From a checkpoint of a small mixture-of-experts model trained on Wikipedia: 9 layers, 160 squared ReLU neurons an expert.
Below are experts of layer 4 (counted from 0) of a mixture-of-experts language model. Rows are named router (the router's row for the expert), up (a neuron's input weights, with its number), down (a neuron's output weights, with its number) and show model dimensions 64-127. Each number is 50 + 10 x the weight over its row's rms, rounded and kept within 0 to 99.
After each expert's rows: "comes before" lists some tokens at least twice as common just after its tokens as in all text; "comes after" lists some tokens at least twice as common just before its tokens as in all text. This comes from a sample of Wikipedia text that the model never trained on. Tokens count by the router's weight.

# expert 33
router:61 52 48 50 65 52 51 45 40 39 76 50 46 52 41 59 63 55 41 50 40 47 36 84 54 52 56 58 46 63 51 50 63 46 37 57 35 66 51 57 48 56 54 67 53 62 58 44 42 63 49 55 66 50 52 52 54 51 50 55 63 60 49 43
up0:32 41 51 41 45 57 54 64 41 47 67 63 41 49 51 59 49 52 54 37 56 44 48 53 55 26 57 39 54 72 47 60 44 56 51 52 43 49 47 73 55 35 52 65 51 64 55 66 63 62 52 50 58 44 48 62 66 72 57 46 51 42 38 46
down0:39 37 49 43 48 35 54 72 39 48 30 53 55 72 56 56 40 60 64 58 45 51 51 54 67 42 45 50 52 41 59 57 50 66 53 53 56 45 46 66 56 34 54 50 50 54 53 38 55 67 42 36 77 57 44 58 46 43 54 31 69 65 52 57
comes before: " |", "0", " |\n", ".", "%", "–"
comes after: "1", "2", "3", " ", "4", "5"

# expert 35
router:55 54 39 62 46 50 58 49 56 51 41 38 40 60 24 59 57 58 38 47 57 48 43 56 48 68 52 49 41 42 53 44 48 34 60 50 47 39 53 39 36 50 44 69 55 49 52 61 51 38 43 30 58 48 65 48 19 54 59 68 49 51 61 54
up0:38 48 37 43 50 54 53 63 49 60 58 63 39 47 53 64 45 59 50 43 58 37 51 65 55 34 56 34 52 64 47 56 54 61 60 55 50 40 44 63 55 44 33 56 41 71 56 61 63 57 67 51 55 41 54 57 62 57 62 44 47 45 47 54
down0:45 54 65 45 60 60 40 43 61 39 28 48 51 76 48 44 60 54 59 36 53 58 54 67 42 40 34 46 46 40 41 55 51 64 56 63 46 49 48 64 59 64 79 57 73 43 55 39 44 44 52 50 55 37 49 64 76 36 58 40 47 52 62 49
comes before: "0", " |", ",", "9", ")", ";"
comes after: " ", " (", "–", "′", " W", "°"

# expert 20
router:42 52 54 52 51 53 72 60 58 56 51 40 44 57 74 57 73 36 56 50 46 54 53 44 54 35 49 47 46 47 46 50 52 61 33 58 37 48 57 56 49 54 48 42 49 53 50 63 33 45 41 57 46 52 60 67 35 53 46 59 40 52 50 54
up0:32 47 56 37 61 58 57 68 51 62 70 65 53 44 50 64 44 45 57 40 59 42 62 57 62 32 60 32 52 67 51 52 64 60 57 55 50 40 54 66 58 42 46 56 45 73 57 59 58 55 51 46 55 49 58 68 59 55 50 46 36 44 38 45
down0:69 44 44 41 40 58 61 66 55 44 44 61 62 62 26 68 60 62 62 40 54 45 63 49 48 23 52 38 49 47 48 48 68 58 65 47 42 47 55 67 51 61 69 53 50 44 63 47 43 64 44 31 43 55 54 59 60 41 49 39 73 44 67 61
comes before: "0", "3", "5", "4", "6", " |\n"
comes after: "1", "2", "3", "4", " $", "i"

# expert 8
router:43 33 45 44 47 57 50 45 56 36 43 43 35 49 43 52 52 49 54 48 45 52 59 37 63 31 53 56 63 44 50 48 53 54 36 45 52 62 37 55 59 44 51 41 47 57 45 39 57 58 56 48 54 54 52 54 33 54 52 44 62 46 37 46
up0:41 41 49 41 40 67 52 63 45 46 53 59 55 37 56 55 45 52 48 48 49 41 60 54 48 31 53 30 49 65 42 57 47 59 61 56 51 38 56 73 48 41 41 57 42 66 56 68 57 61 54 40 50 45 48 60 66 60 46 43 40 43 40 51
down0:47 64 29 58 40 55 57 56 52 47 26 54 54 66 47 63 65 57 42 70 59 41 32 58 46 37 38 40 57 32 60 46 43 56 66 46 59 49 33 47 48 49 61 62 59 59 38 44 30 49 50 54 45 57 63 46 72 42 56 43 60 70 69 50
comes before: " ", " +", " −", " —", " .", " W"
comes after: " |", ")", "0", "3", "4", "5"

# expert 16
router:45 62 55 65 53 52 45 41 60 44 31 62 37 61 49 32 48 45 36 44 51 65 50 61 71 41 43 55 58 56 68 43 65 56 51 32 49 58 41 52 62 51 47 59 42 58 47 44 50 45 65 47 63 49 50 54 44 52 57 61 55 54 61 38
up0:47 43 37 39 56 54 51 63 50 53 59 61 42 52 48 55 45 51 59 33 54 32 54 57 55 30 52 29 60 69 46 62 60 59 55 59 49 36 48 61 54 43 45 55 51 62 50 70 61 62 60 48 43 46 50 61 60 61 54 44 46 39 38 58
down0:46 49 43 53 43 61 55 62 48 50 41 40 51 88 52 58 51 36 63 54 42 56 47 57 57 40 43 44 57 44 42 42 47 53 62 36 38 45 42 53 52 56 59 51 67 62 54 51 32 67 58 55 51 51 56 60 74 40 55 42 65 57 66 61
comes before: " The", " by", " in", " to", " the", " In"
comes after: " was", " is", " were", " |\n", " be", " are"

# expert 43
router:41 63 48 42 66 57 54 64 59 73 54 52 43 49 35 37 62 40 57 36 51 55 44 63 59 42 55 60 54 56 44 71 65 43 52 45 51 62 45 52 64 45 54 34 48 40 56 51 45 43 48 54 43 54 64 65 46 51 57 63 61 49 57 58
up0:34 46 49 46 52 59 62 60 55 53 73 57 55 42 49 60 50 47 57 25 64 33 64 60 64 28 52 24 56 62 40 57 47 55 54 53 51 31 46 75 56 38 51 58 48 58 51 62 60 55 50 45 54 58 60 62 60 59 46 60 45 58 51 51
down0:33 49 60 39 40 65 45 57 58 59 55 48 50 57 47 41 61 45 70 62 44 37 65 49 51 38 54 45 61 58 34 33 51 53 63 54 46 52 64 62 56 43 60 49 55 62 45 43 43 50 44 45 52 63 42 61 69 57 70 58 37 56 50 52
comes before: " and", " the", " but", " which", " a", " including"
comes after: ",", " and", "\n", " well", " such", "s"

# expert 57
router:55 55 43 57 50 35 64 44 37 55 26 46 56 64 69 55 57 47 48 37 61 57 36 39 57 50 58 49 47 52 50 58 50 64 53 47 51 73 56 38 48 45 46 66 51 60 29 54 54 43 56 41 40 63 57 54 32 56 63 60 35 54 58 39
up0:34 45 48 48 51 59 61 61 42 51 64 64 50 49 52 57 41 48 63 36 56 49 50 50 53 31 59 39 50 62 40 61 46 53 45 53 53 37 35 62 42 38 40 57 49 77 48 59 65 57 44 37 49 45 58 62 67 56 43 44 36 45 40 43
down0:45 54 36 51 52 46 61 61 38 43 41 66 54 61 55 70 44 51 56 54 58 52 63 53 51 36 51 42 59 43 43 51 52 65 47 60 56 47 35 60 39 49 55 48 55 41 49 37 47 64 48 35 43 64 45 43 59 29 33 26 56 57 40 50
comes before: "0", "9", "8", "5", "3", "4"
comes after: " ", "1", ".", "–", "′", "3"

# expert 37
router:54 50 49 55 41 63 50 53 54 41 37 45 50 50 71 56 64 45 50 62 56 58 47 34 42 52 65 52 63 47 58 59 49 32 47 44 39 48 49 36 36 57 61 54 43 39 43 61 40 43 53 47 62 37 49 60 42 49 65 60 77 65 35 49
up0:47 44 44 30 52 60 50 67 52 51 58 54 54 45 47 63 44 50 56 46 58 40 58 59 59 25 64 38 56 61 46 57 48 58 58 50 48 42 50 64 58 39 45 58 43 66 56 64 63 55 49 46 44 41 53 62 58 63 53 55 52 43 41 52
down0:39 63 48 40 52 53 41 66 54 63 33 43 51 63 47 50 52 43 57 56 66 57 52 53 57 35 40 51 43 37 49 35 37 60 58 41 52 51 51 63 55 42 54 42 62 66 63 33 57 73 53 35 65 52 48 32 65 55 38 40 62 54 38 68
comes before: "1", "2", "3", "5", "4", "°"
comes after: " on", " of", " the", " in", ":", " at"

# expert 78
router:38 40 47 58 59 50 58 57 57 47 56 46 28 58 33 35 73 41 46 46 40 45 34 66 40 56 65 54 49 62 56 47 41 36 62 47 32 51 41 47 38 58 51 64 43 54 48 59 44 35 43 38 53 57 72 45 19 45 60 46 63 45 48 46
up0:44 46 50 46 52 61 57 64 54 62 63 53 52 54 44 56 54 50 59 42 60 37 50 60 62 38 65 23 57 71 45 53 59 52 65 57 49 36 49 75 59 43 45 50 27 69 30 64 60 48 49 47 43 55 52 52 61 61 48 51 32 39 42 47
down0:36 48 33 43 40 54 62 69 47 36 38 43 52 74 46 53 72 48 53 34 54 50 39 54 44 53 47 44 51 42 51 49 58 29 56 35 42 40 55 56 53 61 58 57 57 37 41 35 44 66 51 44 55 48 59 47 65 46 58 37 56 67 64 53
comes before: " |", "|", ":", "==\n", " |\n", "9"
comes after: " ", " |", "|", "==", "===", "-"

# expert 77
router:40 60 54 51 28 43 47 77 51 60 48 54 57 41 44 39 71 44 50 41 59 64 44 45 53 39 54 50 40 69 68 37 63 62 36 51 38 49 61 41 55 59 63 61 43 53 38 57 64 37 43 46 47 54 35 49 36 56 47 54 50 52 52 56
up0:44 48 48 48 51 63 49 73 53 73 72 57 47 46 49 55 43 53 55 38 60 35 56 56 66 34 61 27 54 57 43 57 41 63 62 56 55 35 54 67 55 41 38 56 43 63 51 55 67 63 56 50 51 49 54 66 61 57 50 46 37 44 42 51
down0:50 46 65 60 68 48 46 60 46 40 44 48 52 51 46 58 56 60 52 56 39 59 54 41 30 55 37 59 53 41 53 54 51 48 63 57 58 65 26 65 60 57 69 42 53 46 64 46 44 61 40 40 42 41 41 43 64 54 64 56 46 57 56 54
comes before: "7", "8", "1", "4", "6", "2"
comes after: "0", "9", "1", "2", "8", " F"

# expert 14
router:66 48 40 35 40 73 49 49 40 37 51 63 45 48 52 49 53 50 46 39 43 54 48 45 50 46 43 58 68 62 45 44 49 48 38 49 23 72 62 49 38 56 47 68 54 61 59 51 49 45 53 70 51 59 38 25 36 62 53 53 44 53 44 47
up0:26 46 41 45 47 56 54 62 49 53 65 69 45 48 43 48 45 41 68 42 52 42 61 57 52 24 64 23 68 60 48 63 43 54 59 60 49 43 51 75 50 41 37 56 54 67 48 64 62 60 58 48 51 49 55 58 61 57 51 37 39 48 51 47
down0:48 56 43 58 49 38 50 62 54 36 44 42 51 56 51 64 44 53 64 55 70 35 46 57 51 58 33 52 60 53 29 45 53 60 42 55 53 51 40 65 51 46 61 52 62 44 48 22 44 53 46 49 42 53 43 64 54 47 39 37 49 60 58 66
comes before: "1", "0", "9", "8", "7", "2"
comes after: "1", "2", "9", "0", "8", "3"

# expert 44
router:56 47 49 45 62 60 74 47 34 57 51 46 38 45 28 63 62 39 45 61 46 51 51 51 54 41 60 53 55 67 63 59 63 35 53 35 37 42 61 42 45 50 45 67 49 66 60 53 55 46 48 58 46 41 60 57 19 64 58 57 45 62 51 41
up0:35 36 56 50 50 63 61 65 59 61 61 48 50 44 52 58 56 51 59 37 60 34 52 58 60 36 71 31 54 71 52 47 51 46 62 59 53 36 48 69 53 42 47 56 53 72 50 63 62 54 50 40 47 42 50 63 60 59 48 51 39 41 41 40
down0:54 55 48 64 74 57 69 68 30 45 41 46 50 53 48 61 69 54 71 54 55 35 51 65 44 36 48 35 56 30 58 39 54 50 72 31 42 56 43 48 37 47 45 57 57 49 51 38 46 54 47 54 62 34 57 46 59 58 44 45 63 80 54 44
comes before: ":", "==\n", "\n", " of", "==\n\n", " ==\n"
comes after: "-", "==", "===", ".\n\n", "\n\n", "|"

# expert 27
router:59 46 57 52 55 56 48 45 34 55 30 65 47 62 60 36 67 25 50 54 46 68 49 51 58 61 60 36 58 57 44 47 48 58 36 60 21 63 54 63 51 42 49 52 54 52 49 52 42 34 67 36 49 63 27 25 35 50 50 55 39 46 54 50
up0:36 45 47 44 48 57 57 65 47 60 68 61 44 46 49 57 51 47 57 39 53 38 59 56 66 28 71 38 44 75 41 53 49 60 49 62 45 40 57 63 48 41 46 53 46 68 56 62 55 55 52 51 49 47 46 75 59 60 47 43 40 44 33 54
down0:31 51 38 32 45 50 65 62 51 35 28 45 42 70 51 45 53 75 59 42 56 45 49 40 34 45 48 53 57 49 54 52 54 53 64 58 68 41 27 64 53 48 67 59 52 57 50 27 51 65 41 28 41 40 55 53 73 47 49 41 53 51 55 52
comes before: "8", "7", "9", "4", "6", "3"
comes after: "9", "0", "1", "8", "7", "6"

# expert 19
router:54 34 59 42 47 56 50 53 32 61 40 47 42 45 50 56 67 47 59 63 50 54 49 56 46 43 64 57 33 60 56 57 51 59 54 33 36 65 42 52 64 57 53 54 34 49 57 61 61 50 56 37 74 60 73 62 49 61 54 73 37 46 44 61
up0:50 35 56 36 58 52 47 60 52 48 62 54 54 46 60 50 43 40 60 40 56 41 55 62 64 29 58 30 62 69 47 61 50 58 59 45 42 34 49 62 56 44 51 58 36 69 44 67 59 60 64 44 48 38 54 61 58 66 58 52 40 37 46 54
down0:55 50 41 44 31 49 52 64 48 41 38 47 65 59 50 61 51 49 54 61 59 48 30 53 65 45 56 34 42 54 50 51 55 54 61 24 50 50 43 52 52 70 47 54 59 49 43 54 35 57 50 41 57 39 39 55 39 52 47 31 46 64 62 51
comes before: ",", ")\n", "–", ")", ".", ".\n\n"
comes after: "0", "1", "2", "8", "5", "4"

# expert 36
router:64 38 36 56 40 49 63 45 42 46 56 44 37 50 31 50 60 51 48 46 29 75 60 48 55 41 55 46 52 57 53 53 42 49 33 53 57 48 50 53 41 55 52 48 64 47 41 56 41 46 50 71 35 46 57 64 40 47 49 42 48 35 52 40
up0:45 38 46 45 46 57 62 58 50 50 69 57 57 46 58 64 47 51 52 45 49 43 53 54 60 32 50 31 57 63 50 71 42 52 60 49 56 35 51 65 58 43 42 51 44 56 49 63 52 52 51 34 54 41 47 64 64 51 50 54 33 45 46 41
down0:52 60 56 62 46 44 51 51 68 36 42 39 52 69 40 30 57 60 59 52 54 63 56 48 63 45 39 54 59 40 37 54 43 30 52 60 54 50 42 50 53 43 44 57 53 54 52 39 39 76 40 38 54 63 40 44 76 53 43 49 56 49 62 56
comes before: " ", "2", " JPL", "–", "=", ")\n\n"
comes after: " |", ")", "\n", ";", "6", "4"

# expert 13
router:55 47 54 39 38 50 45 42 44 39 44 71 41 64 47 51 74 50 58 62 51 63 55 61 45 42 50 54 64 51 47 40 66 44 48 39 29 59 59 49 56 50 65 55 61 42 40 66 39 41 61 43 34 45 49 40 36 48 44 37 45 45 56 61
up0:36 53 53 30 48 59 52 67 58 50 65 66 62 51 44 64 55 47 53 55 47 40 59 59 70 29 62 36 53 56 43 54 60 65 59 57 53 45 53 64 61 43 36 51 52 57 43 58 61 42 64 41 44 44 53 68 58 58 41 44 46 51 39 57
down0:54 54 43 37 44 40 47 64 45 47 43 38 57 71 53 77 50 57 66 55 58 51 58 60 53 44 26 54 54 38 48 50 71 48 71 47 55 44 39 55 49 60 64 50 55 63 53 45 41 52 60 56 67 71 47 59 80 42 62 20 39 58 69 67
comes before: "0", "6", "5", "9", "3", "4"
comes after: "9", "0", "8", "5", "6", "4"

# expert 56
router:42 48 42 52 52 36 59 65 47 70 51 39 45 45 44 54 58 45 42 41 38 68 58 43 56 50 51 37 54 53 54 69 51 38 62 43 44 64 48 59 38 54 49 72 43 55 44 69 56 52 57 50 50 56 60 52 33 42 35 58 41 50 52 39
up0:42 50 55 48 48 69 62 67 48 54 65 56 41 38 60 61 47 49 50 40 49 46 60 60 61 32 58 19 50 62 63 55 45 54 70 63 43 42 46 60 51 37 36 52 45 58 56 65 59 57 52 49 60 49 48 69 59 63 51 50 40 46 42 48
down0:43 63 49 50 52 59 58 63 59 54 30 38 54 70 39 56 53 61 44 42 51 57 55 66 43 44 48 42 49 32 50 51 43 54 84 48 44 45 33 60 49 43 48 54 63 52 58 49 44 61 30 51 51 52 47 50 70 41 55 52 45 60 59 53
comes before: " ", "-", ":", ")", "born", " /"
comes after: " |\n", " (", "\n", ")\n", " /", "ร"

# expert 39
router:64 40 47 54 42 51 63 38 54 46 45 43 39 40 34 65 42 54 49 51 55 47 24 43 81 56 57 41 42 55 42 51 65 41 56 63 60 60 65 48 27 55 58 59 55 58 57 65 41 38 46 58 50 40 41 66 24 48 49 67 50 46 59 45
up0:36 35 43 41 57 50 62 70 50 47 73 60 36 46 42 70 41 58 59 38 56 39 67 61 71 44 60 34 44 72 45 65 53 61 64 56 50 46 52 65 43 39 42 58 47 65 50 61 66 56 55 47 51 39 51 69 48 62 52 52 43 38 47 55
down0:56 46 35 39 53 38 33 46 53 42 49 41 45 61 48 34 45 73 64 53 51 49 53 48 40 36 40 60 62 38 48 44 52 64 73 45 62 56 47 72 48 60 55 52 59 45 53 43 49 59 21 37 55 35 51 61 69 40 46 46 48 61 52 36
comes before: "2", "1", "0", "9", "8", "7"
comes after: " ", "2", "1", " in", " January", " October"

# expert 31
router:60 52 46 53 35 35 62 42 48 50 41 58 36 50 19 51 49 56 58 57 31 51 50 57 53 66 62 55 47 40 58 50 47 24 58 43 29 45 44 50 34 62 51 61 41 44 59 59 54 57 55 67 50 47 45 50 33 60 62 55 60 31 53 53
up0:41 43 49 39 58 50 58 59 48 52 65 61 54 55 47 58 39 56 56 45 47 37 59 64 63 28 52 31 60 60 42 59 51 47 68 56 51 38 45 71 52 35 39 63 57 76 44 65 74 64 62 57 58 37 51 64 62 64 54 48 48 46 33 57
down0:40 59 43 30 45 41 51 45 51 63 38 45 56 51 43 38 56 46 65 60 60 46 59 50 53 46 42 57 63 40 44 53 53 58 39 44 50 41 44 49 60 33 58 47 53 73 39 48 37 57 42 68 61 38 38 44 80 66 65 42 51 67 40 53
comes before: " ", "1", "2", "9", " time", " early"
comes after: " in", " In", " the", "In", "–", " on"

# expert 65
router:66 33 64 43 52 51 61 50 44 42 47 51 43 38 38 56 69 52 47 50 62 51 49 49 59 45 63 48 38 47 64 54 49 53 67 45 55 66 43 37 61 44 38 52 36 42 67 61 40 55 46 55 66 38 63 68 46 55 52 57 42 55 53 50
up0:40 38 59 30 47 61 58 60 51 47 68 71 54 42 56 57 50 52 50 39 59 40 51 51 63 36 56 35 58 70 50 48 53 57 62 53 46 33 42 66 56 38 45 62 43 73 50 63 58 60 54 42 53 51 55 64 55 65 47 48 47 44 33 52
down0:55 38 36 67 41 50 60 59 51 50 32 33 70 56 44 51 66 42 68 39 60 47 56 44 50 52 55 29 56 35 42 44 64 55 60 29 43 45 49 54 45 61 34 64 62 51 60 63 46 64 43 40 55 47 36 48 59 46 56 48 56 50 59 59
comes before: "1", "2", "3", "5", "4", "6"
comes after: " ", ",", "|", " (", ":", ";"

# expert 58
router:74 48 54 49 46 54 39 36 54 35 43 45 47 57 35 51 57 47 42 50 53 46 52 31 62 70 52 57 62 59 69 53 49 21 60 40 34 56 56 42 37 44 45 59 52 68 53 44 38 44 52 46 43 35 60 52 24 56 55 67 60 64 37 31
up0:40 43 41 41 55 70 55 60 57 58 57 57 46 36 62 65 51 51 50 41 58 39 55 52 65 33 65 19 55 79 40 54 48 49 66 53 48 35 39 68 49 40 48 62 51 72 56 61 55 49 48 49 50 41 50 74 69 58 48 42 49 50 38 44
down0:50 45 64 62 52 47 48 42 52 40 44 57 52 72 41 43 40 45 48 56 52 44 41 59 50 38 40 42 49 28 53 42 52 50 50 33 52 33 51 57 40 40 86 57 59 56 34 39 37 59 31 49 51 26 46 61 76 45 52 37 44 69 66 44
comes before: ":", " |", "\n", " |\n", "==\n", "|"
comes after: "-", "|", " |", "==", "\n\n", " |\n"

# expert 6
router:55 45 50 60 37 43 70 49 49 50 38 44 44 66 20 60 39 56 48 58 26 57 38 53 61 68 55 55 47 49 61 52 56 57 51 59 50 66 48 53 47 67 54 35 40 47 40 73 47 47 61 47 43 36 52 54 41 44 46 52 69 45 53 61
up0:32 37 50 48 47 49 50 69 52 58 66 62 43 45 44 62 42 51 64 42 54 38 62 64 58 29 65 39 57 72 39 59 46 51 51 64 57 49 45 72 57 38 40 49 44 66 49 58 69 62 60 42 44 38 51 68 65 59 49 41 39 38 38 42
down0:40 40 49 46 51 36 38 53 70 48 49 42 57 43 49 51 63 40 45 60 62 49 40 51 48 45 38 49 65 34 40 47 51 57 53 50 36 64 56 56 51 55 74 61 52 34 38 48 33 46 40 54 69 51 43 50 64 48 51 39 54 56 41 54
comes before: "2", "1", ",", "9", "\n", "6"
comes after: " in", "9", ",", "0", " of", ":"

# expert 22
router:58 43 34 49 41 45 63 50 43 58 46 40 38 51 24 60 60 56 59 56 41 67 29 44 72 50 55 52 42 60 52 40 69 47 62 36 49 62 45 37 37 53 73 66 59 48 51 52 39 27 55 56 40 45 46 53 40 46 52 68 73 27 60 47
up0:38 27 46 53 44 57 51 70 47 47 60 63 49 50 42 51 49 59 63 41 58 43 59 58 61 41 58 30 56 68 54 69 50 56 64 50 57 46 37 70 53 35 52 60 45 57 53 57 66 60 55 46 53 39 56 67 64 68 50 47 41 54 43 50
down0:50 54 40 50 46 54 38 62 61 30 44 45 57 53 60 43 59 57 59 60 54 53 61 46 42 43 44 43 46 24 58 34 31 59 55 66 55 49 31 33 63 31 56 46 61 52 50 33 46 54 44 34 49 46 50 32 70 57 43 55 70 52 52 49
comes before: "1", "2", "0", "9", " ", "8"
comes after: " ", "2", "1", ",", " in", "–"

# expert 68
router:51 36 56 44 54 47 50 68 53 38 42 45 37 62 53 57 66 69 66 48 57 54 47 43 47 52 45 50 58 53 56 67 58 42 34 54 37 47 45 50 43 62 55 42 43 24 39 43 46 57 42 63 46 46 50 74 48 51 37 48 50 39 51 39
up0:39 37 49 37 47 53 51 65 49 45 57 60 50 62 47 53 47 50 59 35 58 37 48 58 62 32 52 27 59 68 47 62 62 62 60 53 52 44 54 70 54 41 56 55 44 62 58 54 62 61 53 54 60 48 61 65 65 53 48 42 50 43 40 50
down0:35 47 31 58 45 53 36 52 61 61 44 49 51 65 50 37 59 54 53 51 61 50 59 48 51 31 49 54 64 50 48 62 62 62 69 58 49 60 52 49 48 56 66 58 61 49 43 37 48 71 52 26 52 39 46 41 71 34 38 45 65 35 49 59
comes before: "1", "2", "3", "4", "5", " |"
comes after: " |", " ", ";", "|", ":", " +"

# expert 25
router:39 47 42 68 41 48 58 34 53 61 37 46 54 47 57 55 71 38 38 58 42 50 42 53 57 48 57 35 51 57 57 56 48 56 46 40 42 48 44 58 41 55 55 56 32 58 48 53 61 34 58 44 49 65 64 43 39 50 45 51 28 47 62 38
up0:36 46 53 49 60 53 55 65 51 57 73 61 42 43 56 62 33 49 54 39 56 41 53 62 66 31 57 31 56 56 57 52 55 49 59 63 51 38 50 66 55 42 46 53 45 67 50 54 63 63 53 45 53 56 58 60 61 59 52 40 35 50 38 50
down0:37 50 24 45 40 44 56 53 43 42 35 54 48 50 45 66 53 57 36 52 54 38 69 65 47 65 43 43 57 43 48 64 56 44 60 50 44 53 53 54 44 46 65 57 31 31 63 54 41 60 39 28 62 47 41 38 54 24 60 51 59 63 60 65
comes before: " ", " |", " \"", " -", " •", "–"
comes after: "\n", " |\n", ")\n", "1", "2", "3"

# expert 51
router:46 49 54 38 57 58 64 50 53 54 68 48 58 46 52 40 48 45 59 54 43 52 57 56 53 36 61 46 54 53 50 49 44 61 42 59 37 66 58 52 51 61 41 30 45 39 40 51 48 54 36 69 49 60 84 54 45 51 45 61 60 54 42 30
up0:37 44 49 33 43 49 55 62 41 58 60 64 43 50 53 59 46 57 54 44 44 29 57 56 59 33 51 36 53 61 51 61 55 68 63 46 56 39 53 76 55 45 47 55 39 64 48 64 61 52 56 41 47 46 54 60 61 50 47 52 40 43 29 48
down0:49 51 46 62 44 48 77 49 46 49 40 48 55 50 34 49 50 43 65 52 50 48 52 47 59 58 45 45 58 39 43 55 61 51 67 65 50 65 46 45 58 52 57 62 62 45 42 52 32 45 60 45 48 49 42 40 66 44 55 59 68 58 52 64
comes before: " ", "-", " \"", " —;", " List", " The"
comes after: " |", "\n", ")", ")\n", " |\n", "%"